config = dict(
    num_hidden_layers=10,
    hidden_size=128,
    n_experts=64,
    experts_per_token=4,
    d_expert=64,
    d_shared_expert=64,
    hidden_act='clamped_swiglu',
    moe_layers=[1, 2, 3, 4, 5, 6, 7, 8, 9],
    router_score='softmax',
    normalize_top_k=False,
    routed_scale=7.21,
    balance_loss=0.00737,
    balance_bias=False,
    router_z_loss=0.001,
    init_std_router=0.0225,
    lr_router=0.000469,
    num_attention_heads=2,
    num_key_value_heads=2,
    head_dim=64,
    vocab_size=8192,
    norm='rmsnorm',
    norm_place='pre',
    norm_eps=1e-06,
    positions='rope',
    rope_theta=10000.0,
    rope_fraction=1.0,
    qk_norm=False,
    attn_scale=0.125,
    tie_word_embeddings=False,
    parallel_block=True,
    init='trunc',
    init_std_qkv=0.0232,
    init_std_o=0.0,
    init_std_up=0.0232,
    init_std_down=0.0,
    optimizer='adamw',
    learning_rate=0.00213,
    beta1=0.9,
    beta2=0.98,
    weight_decay=0.098,
    lr_head=0.00675,
    warmup_steps=586,
    schedule='wsd',
    decay_fraction=0.897,
    decay_shape='linear',
    final_lr_fraction=0.0,
    batch_tokens=32768,
    max_seq_len=256,
    doc_mask=True,
    train_tokens=293900000,
    max_steps=8970,
    dataset='wikipedia_en',
)
Below are experts of layer 5 (counted from 0) of a mixture-of-experts language model. Rows are named router (the router's row for the expert), gate (a neuron's input weights, with its number), up (a neuron's input weights, with its number), down (a neuron's output weights, with its number) and show model dimensions 64-127. Each number is 128 + 24 x the weight over its row's rms, rounded and kept within 0 to 255.
After each expert's rows: "gets" lists some tokens that make up at least twice as much of what it gets as of all text. This comes from a sample of Wikipedia text that the model never trained on. Tokens count by the router's weight.

# expert 24
router [115 151 117  94 152 101 143 109 102 131 117 149 170 143  90 153  96 161 143 116 128 142 166  82 126 116 154  93 135 110 179 133  90  98  93 117 110 144 169 142 141 142  98 146 138 143 158 176 136 132 133 146 105  95 115 103 156 182 146 116 113 127 142 116]
gate0 [146 116 117 124 131 106 115 116  95  96 136 171 142 129 115 122 125 178 129 130 136 150 120 113 125 107 171 106 143 118 162 110 132 114  51 136 121 150 116 141 117 124 114 123 128 158 127 118 121 119 103 102 127  74  84 130 157 150 191 124 131 124 128  78]
up0 [153 120 148 119 110 134 141 131 119 133 143 122 106 125 141  98 142 135 100 126 153 120 132 109 107 110 158 110 125 134 124 140 132 146  55 146 151 122 118 111 109 121 160 139 128 105 110  86 105 107  71 116 151  81 109 150 174 118 168 114 153 109 102  97]
down0 [171 120 103 119 141 136 145 115 112 121 139 115 153 127 153  96 122 127  97 119 135 105 103 114 105 115 128 153 136 120  81 147 111 174 101 134 157 111 119 186 136 123 129 120 148 127 106 121 103 118 141 201 156 134 113 157 147 190 175 100 134 121 144 141]
gets: "s", "ing", "ed", "es", "er", "0"

# expert 37
router [116 154 110  93 162 125 124 124  83 111  97 157 166 145  98 166 100 157 133 121  95 180 157  97 133 118 161  77 137 107 158 118  92 124 119 132 119 161 143 149 152 128 110 117 130 151 148 173 141 141 122 142  97  95 101 101 163 132 151 125  90 144 139  84]
gate3 [ 72 115 113 146 133 138 135 134 116 102  93 135 136 172 136 167  64 140 123 145 127 155 156 157 140 144 128  52 135  97 155 106 147 112 125 135 124 130 133 129 129 151 121 146 138 122 146 136 145 144 100 121 106 107 134 118 119 104 143 103 127 149 138 118]
up3 [179  88 136 173 104 148 108 142  90  98 135 101 131 141 143  86 123 111 124 141 137 178 116 168 112 125 159  77 123 116 129 113 152 154 131 137 141 114  89 152 148 147 140 103 127 112 110 110 133 146  94 109 127 125 129 115 114 132 115 114 141 100 102 113]
down3 [132 148 122 124 147 150 148 108 156 175 108  81 163 154 171 118 184 112  99 133 108 130  95 100 136 127 142 165 139 153 106 105  89 143 154 103  91 126  81  79 123 118 123 121 113 131 146 124  97 118 139 116 115 143 121 143 149 140 139 162 124 111 118 138]
gets: " ", " |", "2", "1", "3", "6"

# expert 35
router [ 98 148 131 120 151 124  99 112 108 130  94 139 169 169 111 167 100 151 135 122 133 159 176  95 139 114 165  96 126 101 136 116  99 110 120 132  99 165 152 141 155 137 127 137 154 150 142 168 135 129 117 137  84  82  86 114 142 130 156 114  75 142 138 111]
gate0 [125 170 123  94 152  86 161 116 113 138 156 151 164 126 108 123 149  96 139 150 132 125 110  82 186 167 106 121 145 110 171  76 129 124 109 172  92 152  84 152 146 117 107 135 105 138 106 171 159 127 126 137 125 119 150 199 108 111 110 171  77 144 139 128]
up0 [150 117 115 119 149 114  85  99 101 114  82 143 156 141 143 111 129 161 138 148 128 171 151 155 105 106 174 121 140 153 144 146 134 126 111  93 134 152 171 151  74 132 127 130 133 131 157 134 127 120 160 131 142 111 109  44 148 149 172 101 155 136 149  99]
down0 [134 108 103  85 113 115 113  95 159  70 142 130 140 115  91 158 152 129 128 140 115 139 163 112 131 176 122 133 155 110 107 130 157 145 169 138 137 165 134 159 126 123 158 144 153  84 185 135 120 147 146 123 143 102 159 118 166 186 156 115 129 165 119 145]
gets: " ", "y", " |", "-", "t", "e"

# expert 4
router [141 164  84  94 134  99 111  80 103 124 102 135 166 171 121 164 119 173 130 146  99 137 134 121 131 137 153 119 116 103 139 110 104  95 107 107  87 126 140 154 116 114 119 126 127 158 157 181 146 151 159 145  75  85 100  97 143 158 161 110 101 150 143 122]
gate0 [ 73 138  83 130 116 164 118 120 100 117 119 128 132 130 120 130 140 123  97 149 109 163 122 107 162 126 135 134 127 114 140 110 133  84 155 105 129 106 135 154 103 116 101 160 143 117 141 147 129 112 164 124  66 160 119 104 129 171 150 123 133 120 188 146]
up0 [129 116 159 121 182 117  89 168 123 144 114 153 123 122  97 155  97 116 166 110 145 126 122 145 116 138  95 131 156 125 143 104 137 141 119 145  95 168 130 122 113 118 108  91  87 138 126 164 170 164  83 167 148 139 105 121 112 130 115 120 139 141 115 116]
down0 [101 126 101 107 160 135 136 160 135 133 135 135 141 155 121 115 102 142 140 103  91 142 142 129 134  98  98 126 137  92 124  98 131 166 102 144 152 133 132 129 121 150 124 139 150 160 104 160 131 154 134 188 126 106 102 179 136 178 113 139 127 161 147 111]
gets: "\n", "==", " (", ".", "===", " =="

# expert 10
router [114 144 112  81 165 110 118 104 110 125 111 132 176 172  95 151 117 160 125 112 114 175 143 101 136 122 136 106 143 119 158 116  95 110 119 136 114 152 179 118 151 138  98 137 127 162 140 178 140 128 125 154 119 125 118  75 135 145 138 141  68 149 153  89]
gate0 [113 157 119  98 107 134 121  87 121 130 183 144 131 118 135 181  93 128 111 139 108 121 166  97 124  90 112  80 134 149  98 138 141 136 122  95 146 134 130 129 205 106 119 126 135 160 131 136 141  92 145  98 130 124 106 114 153 109 108 110 127 156  91 117]
up0 [117  85 150 138  99 101 138 104 117 133 170 121 146 157 133 133  88 107  88  87  93  98 105 109 102 101 115 122 115 127 100 146 133 144 109 141 158 129 171 119 151 142 115 131 110 140  84 122 131 117  73 100 109 134  92  98 148  93 123 146 139 122  69 135]
down0 [110 122 116 136 125 152 133  82 120 133 149 127 142 154 150 122 147 144  99 153 102 109 103  71 116  87  92 102  96 102 101 132 104 162 122 118 186 144 107 130 129 112 106 113 126 159 129 116  96 101 132 124 114 105  79 171 146 159 139 138 133 152 113 152]
gets: " |", " ", "er", "y", "ton", "son"

# expert 56
router [101 140  76 118 169 124  97  93 107 100 105 141 150 147 106 147  96 156 125 128  98 170 174 115 129 128 149 119 153 103 146  88 119 113 119 106  93 187 154 175 151 133 108 121 122 138 144 187 154 153 139 128  96  89 109 128 131 127 134 133  75 141 156 119]
gate0 [136 154 147 109  77 113 106 149 127 109 144 131 119  99  47 198 129 158 154 141 137 159 144 114 134 119 136  87 144 148 153  80 135 127 141 113 103 107 162 108 127 144 139 147 156 136 134 154 161 143  73 143 119 127 104 118 124 103  90 125  79 120 129 136]
up0 [126 105 118 107 149 132 159  95 114 141 123 131 146 156 133 116 180 155 130 121 123 141 121 115 147 106 125 162 110 109 108 165 127 143  89 139 153 146 134 136 149 112 146 127 115 124 141 116 158 131 161 133 138 122 116 135 145 139 186 108 145 120 133 109]
down0 [ 99 134 160 113  93 177 154 126 133 123 115 135 105 128 127 147 119 121 134 150 129 110 116 131 145 128 155 116 150  80 133 151 139 153 129 119 204 148  83  92 134  90 126 143 130 101 128  68 118 173 121 117 146 106 104 138 138 124 117 143 156 146 142 113]
gets: "\n", "==", "===", " (", ":", "–"

# expert 41
router [109 137 104  98 147 106 131 108 106 115  90 190 158 176 105 186  86 158 139 117 115 147 161 107 136 144 145  90 141 111 148 128  96 112 105  90 106 143 144 150 121 108 115  98 137 144 177 163 142 159 127 118 118 103 122 104 140 146 151 115 126 140 154 119]
gate3 [ 90 141 133  98 134  94 152 105 131 126 128 105 133 129 138 122 135 133 171  91 120 142 107  77  98 107 153 164 129 157 104 123 141 124 111  95 111 118 138 131 168 142 123 155 129 129 159 136 133  93 149 142 139  79 160 138 143 163 156 145 121 124 115 126]
up3 [ 53 145 161  99 137 138 116 115 155 118 145 144 122  98 114 112 136 138 178 121 138 160 170 110 130 151 123 140 142 154  73 147 107 147 153 111  91 125 119 107 144 134 137 153 118 129 159 152  98 133 110 170 138 152 182 156 119 142 123  98 112 118 132 131]
down3 [113 148 129 109  97 124 126 113 140 121 131 139 188  80  90 114 159 160 134 183 150 127 141 153 143 129 139 129 122 147  97 111 108 156  56 139  99 178  76  79 114 120 156 157 126 131 107 149 109  93 110 171 122 153 119 123 118 124 107 142  55 157 119 136]
gets: "s", "ers", "es", "ly", "ation", "is"

# expert 22
router [120 144  93  98 142 114 101 113 109  93 119 141 147 134  95 154 140 142 180 136  96 142 160  92 163 126 135 104 135 108 145 119 113 115 119 108  83 160 144 184 146 129  93 151 135 133 134 138 145 142 137 130 106 126 129 128 148 118 134 121 128 154 167  93]
gate0 [ 90 120 142 119  99 165 141 117 141 110 128 122 140 131  87 140 136 139 143 103 209 146 114 124  54 136 113 135 121 108 115 133 118 123 140 126 121 149 151  85 147 110 133  85 158 199 155 140 151 126 130 110  71 123 156 107  92 145 151  81 105 137 117 126]
up0 [ 87 170 135 143 117 158 152 126 125 116 140 108 121 113  84 124 113 122 137 124 153 123 157  99 143  99 153 118 152 130  94 133 141 141 107  96 105 122 127 170 154 116 109 156 169 200 108 114  97 102 105 139  68 140 125 127 111 121 126  75 140 136  95 133]
down0 [168 128  88  70 121 121 130 114 116 108 156 142 164 156 137 157 104 137 154  90 112 139 133 137 117 127 134 138 129 141 130 120 126 146 122 126  92 118 101 112  91 111 136 149 109 131 100 140 140 164 135 146 172 126 105  82 110 136 152  78 118 123 106  80]
gets: " that", " to", " the", " of", " from", " which"

# expert 61
router [105 146 115  90 139 114 118 102 127  83 119 167 154 139  96 169 126 158 144 132 124 171 157 104 129 133 138 103 138 100 142 127  63 112 139 124 111 174 139 122 147 132 113 121 124 139 144 197 138 133 152 155 120 122 110 110 152 118 120 132 108 161 138 128]
gate0 [120 139 143 167 110 108 119 152 120 137 150 125 141 156 155 150 112 139 105 113 135 155  99 117 126 105 203  92 103  84 151  88 110 100 171 187 131 175 137 104 153 168 148 138 107 142 124 130 111 134  94  95 113  97 121  79 145 130 147 121 138 136 104 109]
up0 [107 152 161 118  99 138 139 141 132 117 175 133 109  90 150 147 146 116  96 133 153 189 110 113 140 109 177  98 100 105 134 127 121 103 180 188 160 159  93 102  70 172 149 157 156 153 125 120 144 138  81 128 145 134 132  90 128 118 123 151 117 115 107 104]
down0 [132 102 110 154 142 100  69  57  94 102 136 109 113 134 116 134 113 141 137 140 176 123 120 133 108 101 128 129 168 162 152  95 147  98 139  98 144 164 129 137 103 127 129 127 149 101 134 142 135  98 126 134 160 201 145 128 184 140 124 106 105 164 155 143]
gets: "s", "d", "n", "o", "ro", "m"

# expert 28
router [108 155  94 129 151 116 107 123 121 103  90 159 161 151  94 173 121 154 144 117  90 162 128  80 128 143 141 106 132 130 138 123  70 106 122 122 110 159 141 163 141 119 115 148 114 157 152 175 175 124 117 149 106 110 101 118 143 131 137 122  97 155 147 102]
gate0 [108 147  75 144 127 133  94  96 117 105 108 162 136 149 119 106 121 169 165 139 156 141 151 113 122 160 111 118 120 152 150 119 127  71 158 129 122 144 130 119 110 111 122 130 114 128 114 142 167 158 146 155  49 133 106  51 118 147 138 133 134 132  96 101]
up0 [134 145 140 143 135 183  59 110 165  87 101 118 142 134  87 128 130 116 128 136 119 119 135  88 113 120  69 131 123 107 130 107 107 142 186 113  88 124 143 108  92 157  97 124 126 143 101 133 140 152  71 147 130 148 160 118 137 165 115 149  99 136 134 103]
down0 [101 133 169 108 120 139 126 128 128 165 136 148 107 126 141  99 157 115  71 103 120 141 128  92 123 133 144  98 135  91 143 125 138 140 116 145 118 137 174 115 137 119 156 126  87 152 128 147 133 144 134  88 133 118 119 154 119 154 119 135 117 144 139 127]
gets: " /", "3", "°", " mi", " U", " R"

# expert 43
router [117 149 110  93 163 109 114 128 107 102 120 148 173 155 103 178 117 159 151 148 102 159 147 104 147 147 154 116 160 114 162  86  96 107 104 107  91 164 142 161 149 111  86 137 140 144 142 140 172 152 121 127 105  86 117 113 147 112 145 117  98 161 146 106]
gate1 [118 168  72 147 113  88 156 130  92 133 153 148 150 114 122 131 119 144 138 122 137 152 137 136 146 129  99 121 147 123 136 110 108 121 106 121  96 146 124 107 103 143  82 121 132 150 140 163 167 145 111 137 110 136 131 152 129 124 124 178  79 133 156 130]
up1 [133 165  87 149 129  66 131 137  87 126 134 135 143 121 120 114 179 124 156 129 131 133 150 131 172  87  89 137 136 105 112 149 129 164 123 138  89  99 124 141 117 127  80 157 143 183 130 135 146 134  99 115 131 146 123 169 130 103 112 143 122 106 155 137]
down1 [123 126 115 151 135 129 104 109 147 108 141 107 150 128 145 100 144 137 122 172 112 138  69 159 115 151 132 154 157  77 131 134 152 121  99 118  83 145  97 121 103 111  93 121 136 120 161 142 124 122  71 165  86 112 160 120 119 123 120 126 113 134 135 136]
gets: " of", " to", " in", " for", " from", " on"